From a checkpoint of a small mixture-of-experts model trained on Wikipedia.
Size: vocabulary 8192, 41.9M parameters.
Experts: 128 experts in each of 8 layers, 64 SwiGLU neurons an expert, 3 picks a token, a sigmoid router.
Training: a variant of Adam for the experts, 724M tokens, 2760 steps.
Below are experts of layer 2 (counted from 0) of a mixture-of-experts language model. Rows are named router (the router's row for the expert), gate (a neuron's input weights, with its number), up (a neuron's input weights, with its number) and show model dimensions 0-191. Each number is 128 + 32 x the weight over its row's rms, rounded and kept within 0 to 255. Numbers have three digits each.
Before each expert's rows: a language model's description of what the expert responds to. This comes from a sample of Wikipedia text that the model never trained on.

# expert 31
Description: Relative words and conjunctions opening clauses, such as that, which, who, although, plus mid-word pieces like curr(ic)ulum, qu(al)ity.
router:134121075079118095142125173114116233124158148133198142108096166122137129085130125078178233119158203142137144139118162136161125159121140072177125136115126135170166144199129077121124123185140125082112115075122137114135174153129165157074116153123119121097149116133159146125136131130120187147121040165164168111212134157190142055139154142130116067126083160113095170143149152178105119121151128138167124147108073105086089136160123163133105133138154152056128181148171139131110131097099074116059081178139102117098121104128159142133127151106130098102143149126128156106142091152167120094
gate0:147094149099134049157116121085155154055170108147153160132155109153126209078138114156183157106121155118177144091159093119178176143150163124109168137165097091206112141121108159138153169123127158120096095139164096144140188164083144175155166157095094122095139137085118164091165162171156072164119160091127130154172121086097110084106123098138178183130083077142082143133109149136108081158167108136121117112140134143139105140107062108068128122154169186082154137189093105186100152149116138141115132147147168182067131106168139127153149130102216164089127133153074120102139113133149157162
up0:121148099202117136233074123131125151126068156180137130166099143085200113122139084184122167102117205137128111115097165048084145140113133129121112056185105108128138128173040089169127128114168133152153129102117143095151145141096155074096147136104130115107123121137166106110083180115114113153075101146121123103134093093109117114148146127114097115171124142175142140111188114136132188169143150103120120168176138115140081074176146148103124101131189122117144165073135164151097139125118097154090149101085134129139103137128103094070180131114124152141126182180096104169144067107158190069
gate1:141134130134143117154117148067127150176144142156174121137096171104115121097089121112124183146154201130132135126161147171110120150109058059140123068127088091156192167133087117088135068177133116164097139111101123114124152116120199134102116170089086160112151038185101126128176190159142112051131067085110106136124112154105103124126142133178147079102117077086051114089127181141095115149114118169110152149121143068116131129174155120167148177078070154069110120111098155169111137143181146118176146109089162167176114128118163115169088067119130089150100145136102096118109113146126134093
up1:124139045093116113153170082098123199118177102203156111216094170158131197076096130085090158148138154119128110109140152160127130135133158126057121119115109179151130174145164131075187119127147141139164080110138176143145125130114136126077139157124108176129178122123132111101110145152132158136116111118107096139128116172088119098137130141077200148104161055133063123077156154147097133123209133148147075144118133084124094124142125143123125126110096148082129145141126145127047128149155120113152079133060064191132141183126185143102087139152076171102103110151068144111110120182142097150
gate2:167125099093114128101077135126154166067048108146136099080122077159106053105148168147055173161136196104129164148123126060155157087137066132159094111118022141152112169117173128094101154144105109110092104127116149120153112120107130175106144092102122207173130088116116135122073149155146087082153070059097134085177119126147139132181079117146160119116120146120138118153132115109126185170047101118132167107119144196162141128146159133085105110142106136114106150143105110150113068137174112117117102137173115169124155099116179137103113123106180100189113101147073125114161112091115111113
up2:158125125143176138110131176133132140128091180161018084141143104189154132131060127076170085104141149178148167202225107086126184128130161146143136176153128106111109172136089117172103110098146162115120107134095117129138130157095145142135157102119160104122161111143113102096166122132170106123158123150139076153121149155147136148098097067079107114151158110157135132148166144170149184150115119151115109179124162136119098091147171140131135121090070166106059065127116191054200177126147143142116133161129133102166145093151110165164136096182176108091149088107090102061139123171156157107
gate3:146146131117135081093140178127145226136211118156117171162164118134127152110161141138140132118119074100189083099158130131118082177095146164119144151095112103162133137174158098103113164086167079121158143124138167122159138149055104128081130100065098138105141098102116140129114182118152117101128132167185105115163109089126149180125128144199168193177116099116127142208178162115139108111156138062170152112123148111111074134192147122164118168094135103146092141087162177164076133134144148103098099065146159180143094147111138137152179143075125175099156088138081198131120130171119137105
up3:118144149163126104159103150092139153214179167148189109146043174116100133112122148050139122145129121141084109060124144139132097101139140062079127156132152131178112123137177165139142112121097135084148103108169185083123148111143144124135115150101074080117187110097121142120126145124160153105097179145104159124190148113124169127079139166167180111131093207123096143189148130117087116125186103154103106092149112114118213163100159100148128110152094103096124087160122135149148178125082154113095090120107166086140157065125132112136068140143147124194137144145174107133034081173134146130

# expert 30
Description: Hyphens, equals signs and parentheses in article titles and infobox lines, plus descriptors like politician, footballer, born, Recorded.
router:197084126122114127138140160128146187161167137107121130079113189080109121127096152091160155070167134124114158125145149149137131149121136072129155159128132130170166102145110094077135115182093115081076123052130110146090114118102122152132169158134117107178103133144195159117183105150082127152148084149098161134174120183132122103166199103132150088120111176141062147127080134136149092104115203127106140160111120106079106129184137178170105140145135144044120115132158136148050097110158143226098086129121116143133097083182101170159122121124113085105155076203120083089150120107138094127
gate0:142159064141141137117118094115128131091113132196145100057138157151144153054131185185123114101139176107048161121161185097116211143121120089099177132104135123040155118114082138173065108134076130130121143120079098132152143141185150123069163173110160102111124137157116151067089095131146106129152124155158137086118134112170197152106142158164135123115159119164085077157148174188139130167136097089146128148178114160137124136129177165126133160153118085114072135111102079145100115154163085155069150165132126139146120143088160151132123130173157129130093112129173194127120157126210095104
up0:164030108109164147108095103118110099175145130108096102134159144125059105135106158142162096136088099120099047117122141170105158154112137150110162149140118131100099096120115120142102100145162082135109089117110105164087145182114175097134109165129182134160147138046139130142090099107136119026136110190158080114123091138121129154111105099198188155144160110090103100104098200179144133180098102132157179143129155116124094135100156155113150166192167141080113095091104164125154088121140059178082164139141127136184143132147115153196127160071201123149116110123109110127136130153133180164
gate1:110099157161108113145144145222147145087171081140148095142123131093125094131080186171095123099110160167081104093144154089127110115150146099132125090046097088177098126138110154163131092144146113064157131079121138126102117205140153118107153134120161087114110113178182145136170122092172128100094089159117119156128071142128116117108185173122149134023098165131093127129161180123160089133162168184166142163072088123084121191119182126095102123109134132120104168139130137142156121094107165149124137132113137159109178134187102175102138137049057082147088100136100063141133141116112157113
up1:095145120116120081111079137089125113073098168133125089068146090187126118143130140149155112125125189148098080148124074114077169133108125162137074124108118152159160165165123129149131187139161140046094149070150100169083101124140133123125116168126103121121167121138182099127194100133143123108132058105108094171161164107121120114188148146054155183131149131138116146090088142151177130057113212094208099117098143139079147163126137185119138137129161140118152117158100163161135168173174111123119120108162161131159136113139088115060191148113181111099114119162171091129180091159145154066
gate2:174118153112162082153059127048114099090127140183131088162169130159065133138065112129079140086105170117125104111106138154125078114123151120138129120159146149146157112094096174112079141179098151184079086089158124137146224127132121118153113144115121109139164123160108136104100128131142144066080112115104147133166100179194085098216228096106151156145136180171125167150079163136149136136111177127137150165119146096096106116108146106123117107143064124139161114168118143161123133149150125140128050112087084131124163075171153132078162079109141124113149166171058097137107084142115124147
up2:139093123102157059121115121095100055110146151165123079143179099132086151146055083129111185120152150141094147108085185159123111101165164166131126137144156168146185117143086152091121174165142145101114066080136122167117196147136096141117148181121134100164160138187115145106137087113110130095132133149089105160186120136139080046125138106116110154157104174180096123137091199086132182118108153122135144141096116135125151116116150087072110170111116122120122104138089101118098111136177115154129066082156097180149168169193145153108177128098120118091158132168052083178140045117114157129
gate3:177135099117145177196155120102156109145143144138129145128067132046090161112162159041110105076160124142185135095159108152122153162083160083191117160158098127070126134140135127103149092079154114164108159131144115103148107142130108089122111170121133141122092121107078148135177171156082149136115151114142140183108122126118172141105119170164151099155143093155095157140083105159117165070165151134158069116179124135087119149082101131104075145078080125123133101113148157130075199138122163222173117128111152047126105071107130112125052160167090163106105143071175108095096108129103137121
up3:201119108172157116137153159067157126111113166102075155106073084164145124113154161089141149093169130098196168088173144169118153162118161065195131117107134143097125134173148138126114084142099106176119180110155059124181135059136071109160160119104114100123117143055142175203145128143160094083174136128106130174099109093148200120167108105132142087132134184182089098156076169114110155125109117138164126106116142132105140184150116110120112170110097124079085093124137147106104182193025080149123132128138100139156115139122110174099091152142115097107128163092139127153129117125117091135

# expert 62
Description: Final syllables of personal and place names and common given or family names in lists and tables, such as Birg-it, Jones, Taylor, table pipes.
router:173111126163073127121091135124163196107119162120158096109143149087115126140077169112138181081128177121106195195155139154175202152113127080186101136127148093092143148101088104139129129157124190138098146091077122192087179079084166102115100139175123129143130143161153139123186112130130152138116093096132191136149144117159089063157169180105130121082109115157146161120116172143126139136147212149140125162160104097077119187123178171147115112112158179134185133175156173131135101134124131174121113157133143117145111081141151128128077148126133109151117180188171076068096129122178087178
gate1:149115141100128142146131118102123161147110087147087204092177102139153134151099114124162111150156072092151081085168127139128165091142132126107122125081101174138134132111187100143144094115072103160192242156116181130119188107089095129093128144118112136182170100119154097094168131142128141090099163172147081120154135106130094073170126132129093100110125159096159118169110122125131135115184178145111108147109097095130091109180077068104133079163105155101156179083128195196101108084155088160113173133136087159141118203166136150081112127103157130115155186118196084111142108074100154124
up1:121093103136097094128179172088130061085146186109114120131144146171103221104101125156127125076139163097101157188095090138113106143101170144167113142165126142130131124122189118153137145120139148112105130120069116108124113129138084116164154130072091113102153122084113138158135095133116133130199133109103099160153133141153086129135117076125099114068130190075091128102082131124097114128150147139106130183114144151140092133068166109114116170022149090116105097060156069123128159177092148091154115126161088171130097114112101105084155176174111101076130138148123216048163138073140127187
gate2:154127159058057157112136109160070112165128099131140160127114093108137090118120124094160106142141159171140090110144139175111159158126147094130102123126110143143157109088117098107141118144147159146131129106141170179087127164150166109136103167146107129202151147136118153157182165132096167148056140153111255110125112128110121163166167187180141101172084118102111151165098152135115142197138146137144148063159145101060119114139094114168062103075132164109151113155133053094128126124156155120136128188092204143103134090141083118151138063109086162086170176062143122163175135146095126126
up2:127123190136127100096140080138090105171155096131097154122135147079122040140128152137151125153128103169124104108165122152096155163076072121124131099129073185130154134079132119151170120124135129142113142123148185088090180193146184114157145149173100140148088094140120166137198200090084153143088139140153200141124149128115110124117101136149160112173137121050111136125154118181147130155173148139098128088095114081089141106133083106142089126057106156111176058154159119087159120148135141096125194183081187103116122125143088108163097102078084064134131142107140075150178166166077104132
gate3:133057071107166113166130137122159168172171082133127142101155107120129103126103195067105122135123092123061125155151201151136158140094101080158117161106103201114058089071167169164122030133128116143102148152113112130059148137097129121142180120162123136045141127115162139081130120112151135134122118121105104109126147113170154112137104118055135167127135047166123113122074127138130048080132116086051136154138124103155122123108142157142173180089149112138144101152197147127148125113105097147131163140076144114162107095117132114132140102058139130121165112079087137046107104099110128133
up3:129115105056151132122191095096156111126175085112124102111162121109129089116129191112080114094106137125088138114106138156147156106091106141194107144128147211101105106094213149174139087140113153143129112155126118072092133106100115132163149141159091133146066131115192131112104094142065169157145121173049163109120154097138129112164086094097161113108111048146182105126084144130061128038140116138120115075127150147114176097125053130131148143135146144149186153176126130117172137116148085081147097176119138135175170117122124123098106081160164123114175136103129146041148106088161143164
gate4:156085129150132136142100159084138122079102118117086085097120126145186131167124181092188129156178140099122090154149108143126106094181132102176157135174092107139127136147152108144147150130081177123108167132095133118150145140110142119128159125145094198126124134173094160089114138161141041159155115116174121132146170142155087155086154073119086119136155075150169094116187182120191125123097063156191182199146134139140117096119154159155129103101100098102110086168129145143173181168076160143098137138088231130159142110184105128154156135182134114115135100046143100057144119112086131108
up4:097087187138151090147207090067102093103134158098125105135093116225115184140069128148172142111110167106132079122100180130107088097112125169163067054112058115166107114142117125144105051113139140130083134109133114134128114167182120137135167102125095111157133126125109121123171131147156070153088161162129196165123176152171141109122167130192083162167107154157081077103121119080107168141117165138073115131082092114153145078151111099098127138131162145129156113116117151143150111108201118134133166155138176177130154111117176156113075110108181162116118138063151145157115130132166065127

# expert 49
Description: Subject pronouns He, She, It, They opening clauses in biographies, plus the suffix -ship in membership, premiership, sponsorship.
router:193141153081126104097124153153115176136141121125153163081126117104172138097104149093102186082211196117144151176121084139158117139098132130151135127119151147136158141143114071154054141152124158098132133104145124181080100149117093128096087134153143098140087122139156133107180099115141168165110085097119191074186134227188162089145175174148132078137073119140157226154106125148094118159084166133121212136147102125116152150104160189165081164133132102123139119114162108109085090176125113174097083164126114109133104119151122116083130150154121109115151138169162141111160108107154061151
gate0:199097161089140079078138152130153120101166158120160170109161156125102104055121139123182114065184126133189159185172163191128152165057130139130146112143126173114136119109156108094118073125103106125122200096130156097170142126111178083170122166132083058167117128113108141143094097109061063093158107140144141110110070107171145126175126149144140148150107111116109093150080196066096073114139126134132075154188180059123115129080136158090115179139118103103099065113163141122125173138143173157128111135127181138092086147133129131167153122124130127075124155153130174100102105113126134108
up0:161091143108153127134171115088150109094107174165145154133183119089165167114144138134164116089200178122218142114181109160117177109118155177097147092148104162147103152089120131071128125102096102141165205138157161124192128192128161115175090154122150097132107153121156102147086125172074127145125144106106131090128089106161117128131154175086144132154183072130116107143112142078165152118137108103152085154119135109125132128129175178100075112149120085089106054093154118136148164125206173167100140075169202168068149096137093099168134112139099143103073165102096159132135092109087118082
gate1:183123145075107132108106122158075137152156086125108156152135158169152121116121088110098113109120088158121118140133152126160131142066053102169146153171065142071157120094122137101144153115137134170167132126157136188113103056103095138172098146136125116140169099020141144099120107138132126107075115152112113139161116149102105106169111109113134154115139082122125140125127178084161074122052179107115081114048149115123095120145129156141147095190148151099114139084114151156065086120141165170088203130134166130150061110157133093185141152091146156121219169151125095074123085183081133126
up1:133160154108142095083109052104141114141106069167137093146113109092105126115084174212149093068101137180130127156137161126068172130208083131160154102109089153093104143099137151091160109145161142109152120181106096186107132128089163093143126128153181087157135122166157072087123125087123182119166137129167168102086089140136124138103096162159146174081111075119165127101114138147133118147157112196151111150119101163185158140187166141102162133119107125178069115115166112107112095114163140176076136161127184078139069159127114058116063185152111155136132161104131094133141153096115123179
gate2:123104135105148151109110146130161094186117164166167071137079077127063154066172121152106131177139205134115112083109121142164143136165154113107154081160142130149105194067154154123146145097160132107118120091181172106096090171133139144114161137120196123110144097086067104182085141108106175120085164138129112149142140119135096074069102176157111126069134180147130137072073157165160158125192107147111132174063078176146094154134152087105128111165146132134119148218113119113122176106177131139108106128152155100059150119086091075103111123135084160143111160156163095145117131156113107165
up2:131145142090128179114100113084111144110120158156104183113144219122098096145106087116110138115117058123108115181173174144149154108085081136188116126132140118076148154156073170122152082154098152081146149168125126079126115160125147158082132152172126131175138080197198156114128126155127141176144155147164173107162143092132178140127141119089192109176117077079117106157108081123086165149112120135121109110116099084089159092114130108133155126088112127138187110102167097138140121168152158114134191214134098133163104165121167148113150064101203075098062162174115175110112159103164137120
gate3:071098168113135119162101093136133099129158083130161134117116140161125118112128188125113172150082131130100099099103162077095121161154144093149083074080141178143132157130084091101133085118080141081133093096106091151135155147087226206120112135116115129053125148059151146152122143132158152088115097115127155115126125122130163154110113114080125178069073170174117140113064110159131180120108157122123131133173176134117146147109113150126106123140218108111167196135142109168149165137086137138120072188097143162105106175175145120109208140054110087183122095125114078150092103120154105170
up3:189129095149108126134116181095114186145044133153085110136150111125133127171138087110116134157150155103162105154104126118160147102126144116094089151177124071119111163089138139150148139160129128163107116123114139125184165075140044115103165158106124159124127099145088134086177123151148113176126106170137149124149098153143085111184133152186114062149163158098092124168196152166124105179136138178120099164115057078125134145179180106204155128104111146118109123111193166105088070126106072114130135050118142107094091092140112162174052092158136133082142153130146132090157157132116087047

# expert 52
Description: Opening quotation marks before quoted phrases or song titles, and capitalized first pieces of personal names in cast lists and tables (Di, Tre, W).
router:182125064118100106130127108136113163162123129128092091133130136107129134128133160137150186089171168134146158178141135120161128191134161110147132159083101133163133129115091087146125118171081156069152107117134133143093128123144113107081121191154131094157111117120152147126190084132134141152151111172161153120193114195133142114133159141131107103129097117155116201148145203109118173169118176091111101124167107087048096099142171193163103183126123139103117147110130095135155114042118157188076117103096133141109071087211125115139120100132116166091061136154146153067185061201152095154
gate0:107112180189132151150124144104147107182122208085133094148116137102159098136093104040124142134130139141191103123089138117139135206117156090162147076112080090157122102087129147106132111123137152142138108127123163122132106134183146146153112142079106114104134094096048124143128149145133181197097138104082109113192144154087105121072149118176124099147110172120108139093148153128123162190158118124114098140069073114112114151087139131099086128098076151082101111082167123126117108044157168099183168156115127140106132125088133042120071151168112168077087192162104114103115115170132129067
up0:195160090083125143108120103155169180093096097108127099114143141128067084137144155202121099121086141140096133164159080134133148104136083148156131144136139145150085136103126161191119098187135135112152124109136097191140140157083090137132127153150122082168127089210165106093141117090115173097113106150161161126083123107123077147080143183118123167090119134139199118112144130127185103134133132134137208141133139103118105134195117130060190142188160108122140148210098078156154143157090154160105085128211076143171095096141087179089163085145166121205153133140141132147114116115154138128
gate1:165154171069145102082125066163123122127093118132121104164140135070082128156121132156172092111135134145158089103130109141128119143146064173094064147156118129109200150122125076070174160154134082178121132146155183095099146151156174142142038119156110118162061066124149059173151149162098181193137076145158114170108146188107117105168153107127082120112138143124152161088147109165107140182116123186087082128131152087127158140142105168117139121147082128143142154186131123156180097087134171123099200124164070140143124141123101120196108153128081156141087093138108130127095123111076124129
up1:159083069111113066138125142138125211122166152161112112148096131107179143136098113102146123117132144161146157116117137177137120184125151105179077157101114145154112109079092117179178117194085118148059104102114195130098179097107120144105089089128134073130115171051159134089123086110114104131179128193171165084150114121144152113143073099156086125103069123136131157197114172128086139150099137083076143110185144109132094116162121154119114133099132161154170179108114110115115086146116119121118124136102167083135110077153111121118096119140126123055213107191084165052127093106130106165
gate2:147141152172118065136092126156075116101102082136102122117153202115129130127063135144165182094160122107147106092113161152139073171143101100163145098103124137168131130198079080121161109134124149111171130124145122148162142095161078136084115140123130126161057163135172132123117182149153105102144110155131212111109096133103130120169104123122088097144163108136081130216113149084019133192101091140163167118133169136081144092160086147122107152132106170089121122097083100152139118120161105132077084114096176139143122113168127087172082078149124153131136185112073162060149135146137199118
up2:177151186121138115153035138143085112089125133124112085161133114163156143090142168202142130100169122100134145180143139123133138104156123152142160125149113123153151122173125114153094144133115115071155098109189118106163076132132088165119105129124149163129054167194150134116080171107156115152112153156158192109080126175157103181117121127188080081094166146132098122243143143079024135175098110131154128127157115145114120121136088159134125150145096185150109131124131092074150085125169137116101114082125162140135190125190139091150142090154094139129127127124163159048144179159109122115
gate3:104041117105128174167128136109144134103132164109126065126090120132121152137105135148113102111153136142176096104045125132150120138136190155101086074140122149134108130069123146121139178143182177091110109082183152152156117159144114134134092138084118085140153110145127082120114168201126200089049126098103151066158105153115100165077121127177069168151125195132135144127109211162107155159140123090152108213105101095126081125119175138153111148168148127129115135171082063145149096101160161129123112095099159184110156095095151144126125102146111160074107081118187161108151091139079114137
up3:053093127112136149171133127107089114156189127160128123122116106192154156162102145096082119157216163108211114107078092119111080149113188133097139141113104181148160127167159101055167134160150150124173117120157150179123115129158109138114164120096115116115152159107151144136113128184171108085094116140139080152205081118121168126180127092145101095108080162105120203124123180194146124130141132094138133229148150131128112111082150146126125152156160146130079162165124077136126103127106146145088094075091173176074081117124105126153166122111141141100149083141108133077132096136088113059

# expert 1
Description: Word pieces after hyphens, colons or parentheses, often in species lists and infoboxes, such as ex-wi(fe), state-own(ed), Ta(en)iopteryx.
router:175074158124092104138115163130103189132184153081172106119123160148154155140143183115145110115221136123161132100076107166188150122110179124116142119104145104178206143158074088112085172140058159086111123045145131136074175104139128141082107149137167120129106104131167150102187151157132146103122081193188187115208161127182157134141124159158122120147085130184129200158138136150119143104104137145142151136123076116118121191170146197156136140158173140076133135167133109128090109115128111172105107104108104112148069087174145178135124102097142106131089126158118149124124127109125097142
gate1:066155146118156134153102158142116121156120133098070123204099127145140126082158093170104124151214101139107128122162116185128136146138141141118090082140105137121144136129118107146136132125115093065082137077135122078118163130128141134183136144145188095057123197117090162134160172141085090103100114167090165208109091101188132132108121138146081107121125138153118139172136142095075143171125129133109122104097119121184048194154140124205094127093194175113131098093177098147101124140115124136155128141163172120055045120087063072133119126113112110124134136161151117157128149112132215142
up1:116127078131082090102126048128190180150175103143116162122089162101112163139145111155132138127150154215133143117095101104085116138144107149102120147124161145141141173111095150087147115141143151072159082124101169174159148147117055127091102142122154094164140119097120122103146139135127120148177109141135136183180130180089074101146142196077154169074134124088099141107151176077159105156110121159036165132096114095112043082160152117080125107083125129107167181121090122115121088088069130141112123149093087178088136151169133095058089141172118136130165162137089124099123158077130099175
gate2:130147154097164149109095151175107148107145158131110154132125138133167150074147154061133109152215129134085096169112149102166132130195067149122106117145140122133139137195139046101173160166141089112138136100145153088078071137092132228063116106134135163161115170095150120187191138130134151110137128154119176093152113147193182147129112158149083063107190133070139123173154125132147139115095157070121171129134120098136154140115121103128153084171128166095180228092118102159108080163111129116155113103101148151122116119155118161143121122118088123116188092108120182106143130158127104071
up2:107102104190097121137077100122117107129099130103160127194135151181176102111085106095116185157169117103072120086148171120083171139176092105136128091144098146116151167133070156101095109094213132099118129153151087191144129134173169212137131108105190155046157160070176143107076131158132111140157126137119195175129148059087136121163145103113149116150135152130150152136110082108150189122074127176124142082099134117148118191077161151122120140128103102067120086140126118139119062098181092110114165098114130114137122153096094112135131085157133111204128123128076071141151119117125138109
gate3:142136160146142116162143101065183113184070151123134124122118165138123140153057144127114156106160138057143128116085202158112102164111181093137097114146141137185146114111095132108110152144047166016108124109139110103110174139174097063148155115135125080145158140141112140135129134160122147174191090112120154094152111102142050156151119130174109132116110181124131255102106154134112121149129146096113120122133112123096084158123164147115158147114201164096128092131076134072104092158081179128129072155136137126113076126119149137129167116109135091083067140092131139131145160124105119151
up3:161082116168131129083115085132170109124109083088123131141144148197138135092085166068144135087159155117157129088101143079143109145090111091118115091166131165198154121100084126106145170120129154063139141115148161129042124081221151102141166109125158153102186094115120133089158161145136171151170136068131107070180109162116082147182144114174154110099103179092135198120145181141101111131130129145116110124010100110137109154120186173141140111118157149127066072109113149100098121136096169110120144159128126181143118100154124139101160144155116149144084094139129125108182161160074140158
gate4:092077136147105104074117061169112155101139063122115081097097126166108111163119148180133140078118103140124105087134138128119063137169120106122157105182140185113155145144109077123097121172067148105121126087130101154151214121032137161160113125164109124111079101153135163135119170193109154084134134163206147136141193138133136076138135114085110116121104080152169154137168083112075086090106106162134145121172187070150171140124144162138152121185144139113216083148066126112110102130120127151102139110099176161165110190145155115127145107120119161161097107158071156080119118126125111129
up4:058113103175196092124167123169132098107081076194174189137174102161136081155140105121108128181089147118084107132125139085184124130100118098137167113083123080161129101133147189122130172117154179138102124060117150110164132118142080067075095145117093169120199069178099148117144140152145140107130140133071108141124140174126100115164159143139092148144082148165121111078078193114151133176107150150108146099099138085144118096146093115141172115151133181130134150128110180117120120099106185105151133163192080122097131128100104156127055127182208109133197145101106149103143102106151101122

# expert 7
Description: Final pieces of proper nouns and adjectives, especially place names and -ian/-ia/-shire endings, such as Vené(cia), Barrem(ian), Politic(ian).
router:139123098113063134151063103141161184103141151121166147106139146109093076143102166129130163116124154135101166147122140156142152183083109081139117149117176093104168207108074120106133112167122184104108147110111124136101171110133088152141128152176140141128145118167151169076218110158104188164130080087152159127167100137147107090118190169145132126104112138107127231134120203134131126105143184134166104158151088086082130200115126127172130127121150189102159101146151129116110133153082153217108102115154138085150078122194135139112117139125129132144100187137164084090098135171151095192
gate1:165128147109135132121085134157123158105146165159090119123164129112114116173144074151113106182106082096092106138124134087123128159091124112158127125123111050122123193145110160117121171161121106130099086107149121168178132128155120107089176178055186120045123114129144175088145152137121157111155080113092122174120100082139113101089149129159141090155095101158130111114112109213100115069120145148168146146094096141075114194097134146136153155090127176115238112117220174122150185202076146088143141113115127127136112101138106186153186132094132107151095142196129142153169165136123119156
up1:142078142157126084068146093076186112128144163094129131084137139103120094151169182145105168125142127114100127143131120119120102121125120139151154119113112114125200185127131131115032154155105102123116118073143113163143152148143126169133075157119199127123186161106133163071080201118157136121163083106176136099149083111145154193126130171145100113174174142146105147127133176156162138089100148114099113111161105172111112234126149160143078191084128171132148062116112099101156122126145132199119137129101091155129060117165168156107156134087080136176093123173126115121174153146049152143
gate2:189118082132127153202169133114169170155142082114158127157153120102142161047162214171121084164121078139137125101083133130073143120140157187119080127154100121104157180084150136139121157109120138088124172099121137148094099148091078116151145099133218153163158216096126166140135136087127144158111081153060140145092134070154166130162111128120129178157143105147162157139113170154110094070097137124134097169127132132139105141128168107150150118120197134147098118147143120145117150147124132239108124152061133145173136139201130096132105191127080126112102090095129141127109151172092098143
up2:103178155123096087057107126068104116114183171154135157101106183183123139154156133098068162111158139094178100096165090141140132121131103127147128117112197150122145110146116085141167092166097117150155076180083157100131138102170141148112055114192078090160093105152175107076100116129118142100161166156122129134137136128097113123135123109092115159153151181108121100109091063111144162152133149146121085088188179153091158131119088125135078185097121147090141119108096137122143065092190134066070115124172154116078078152056071113106129103126196085117174148166119145112129110112166146102
gate3:090141120192151075139126109104048127092126113172106058157165122179140081112137086137131102146128145163123165090112141187133111094110152127067077071155143082144151081156113099126094139123094097143154139088119065115167132164134155154141177131092118104149126125136099157138159110137105142112110097147178118124107087148142166086059169151120065053153145172108123160126120196125112141095167109128211151130091052128171132134076126090162156105162116131128159128139127150075183124068147112206144191127152070074039169116152129163106096124120129131130124124131136112120148163130155147138
up3:136139092122163172177125150136138128157132135136186179124110135140155105158119115039107152171109146162094125131119097137182115130157098104143157110142142105153141232142183133143114206106119186098104131117109127085121093126102119143053084156123169164134170144131187167075107150184119240138169123114086189175152145112158118157138095158153173162117097131140131104157102107134115176158148137122132084145158166110109101206109143145153099110120124142055167102125133127152074103102080097164110125133058160110167171106109104162093091090189144099136094117123156133156151089126141173122
gate4:196147113081096127121086084165141098121128136097185068120161139186143153117138144130144153140111111167059146125127131136140139120164142144087159137105228113126185186190124122105119103160136138128136116148144083161172114130083137089110095117171076118141109131160111151077164131069142157113155137095172147092166129105185124097130198176169158128101116157094111172118149149077106152158146117156159142143156131134049182179153178110170139150139096156088147110117139091114189096117116117204087134072079123157159110171146155137094105126093156102120147142129164132129184136069060191146
up4:073161137152141115163186123100195151127172150185098137114111099119155092142145171149103120098166146140118074103150083100122128151135104108126100067126034168134156083100088111164100145100117158099115120132119148198117175126166110138132186158142127134122103097104229116097088178132145109089107150161137123158110111090129123174166120074110090165161150145196163088127140149165148168138070134161050139141099158080122113058130095140154106117091165090158038165146106118131081158168174165098118116185111135138156137165128133172146177093115142082140144106178113121123102122131114086116

# expert 3
Description: Short pieces inside foreign place and personal names after syllables like Ra, Mo, Bre (Ras, Mosul, Breslau), plus list commas and "is".
router:155124086133072151173087148099127177107142156144138129117140135144145131121086099114102134086186139189093177121074121134178179179136145117194127125104197135130141149123106135161119131158052189097117153122066112150120137087128081109075119121197088125127117145126137149090131129105128153136121092123159171130182135145169108095154186084082104135126089131159127129161093093128126159177135166143141153162175146130055084176167140094163083122117154172129185178134147107115129085109112124217090125142118175079159129149202142152091138078145146123071183143154119154068118100149168107180
gate1:156132096104067118132155104128132132160141144084130103152175111135180134118100174137114122066099146134127145120158114065137110132078155120082069061142205090146151092090135133122056123074072156154136111133121118130120137106155118111163182143136095154113109066150137174111139133116098182158148124092128120096144060118178120173104157098164121115170092145111141148093090127091175110159163130109112127174157081097127071168159105091171099052078140065127153078130165095120117129099166146156089120109147060147126074122149112144119134053166067127093112215165132132158172131090086121145
up1:094103150108146130102135140123120113151091117146136068104152127142070111120097090085145123147130112117122100112113131180155177097183182118164133135112075124132111081122122141119146141104177154067097121125135119117172133101060143125159061112073159091115208140166161120182135167125165114104068153140082113124133174140163167098167099126124125120105126131119097088161136105142135120108120147117189167174020080164139109104122157150118107146215182149137131149164104181121132176118095140079105110177183174176132160119101116090136125183127162153177185097117097080109100079179154203143
gate2:150162119056098092087111142150158179115134119188122115118041161049143129085158125127131091101167164175167160089156112121161098128138140126086171151120149113171118179105103128149141112127109127154077136124196114128132165165156127126089163113154130155177184171115063140126097116208145095125135137153184137157130137126129106130129102112096129066106112189130113160118127198138125160128092158121096146159167115136128147137129141110167111131146101189141062159130130087128094118114192148187069092090100163088105085133190106110176134105152087200090121138170104079082120075174104108154
up2:156151066072115109106090106164188174100147110186083104161088153065127093148116124163083080133197113157107143076212164119133089159171115116091204152130087153140126197132109197128147092138095099164127139178185126106156158183115108122116109115176125161155165171154110146142118134213176117123121127132147109140116107096092096121120076103103154093097133132086097133167162148093129124108085089115101142105158123156163129086139138091127106093147093151150089133111137083111086162148145179118095122101150137093139087145175088159145162112116060145159114151164077087060091090129129114110
gate3:187106148104142068146053181072176212120104170101117137121173182124156111154166101112145120083142157139140094131149052143095159130117162144186115102132141093102127122142114129149143182194107131148150129133090119141126161076127128126108175081128102126082092098049145201116150139073169133126193097132148126113147133139123111107104111111078074116111091122184060122132118126110131131078142135176138087118133193089094110162116107134131082192095146116068100133093153167131131111111177099163098135152073066065150110086113160111124114143123162106112161181173134120088157144094149151144
up3:144116122075118134133118164087155159070111138119056115145171106121160091156139065138143137105131171120115094125148047096070164113162158145176090071126102124126111111154113150164165160193101116165160123179109165135126176058154133106111123092096156133105084125046142184125120128119176144104178116140070127129116114137106110127145077098071062096125108113217091089105170106136154121083152095145139116163154182120101165119145125124080113165100120105080088201109109162126148139091154094133072122150099074072115111118100102113113158166165202127115154174140101119127130099077124138154
gate4:162134148093148117184095145112153109126116130056060160110131141081185087099103116116166126134163093141078089100133154109125229187142128114153135119088159133070083107090134104179136084141133151098119177123082120168095134163118080129098105114155204163142137130105167076143143185053118083105147102146144159145155166146138127178157154151101141172134135115195178118132162121138178140126107187108111101152157126133138048144195136093083093126096213130127125155147087202123113105071133143152102157125112185114117111144107109090142089130104129136123171105114166096088165128096136137151
up4:140129114173084173164135140067171107118123173072118124115130115083133170150108138116094171148149084142132122155210165107116178128102120125068082121214140094106124130102153129123157110116128168113130178143095052142087139127079115086157069061125158150187142121143179130096164081133163133128111154147109160096150153157118087139159193117093146138144155129141152167113160144081182174143099167140187148199186125122136113104120178122151130087193117142154125144080137116110094177140107145194133129116161111140176118160150135080184125175116065137070119137083182150139114128075158148139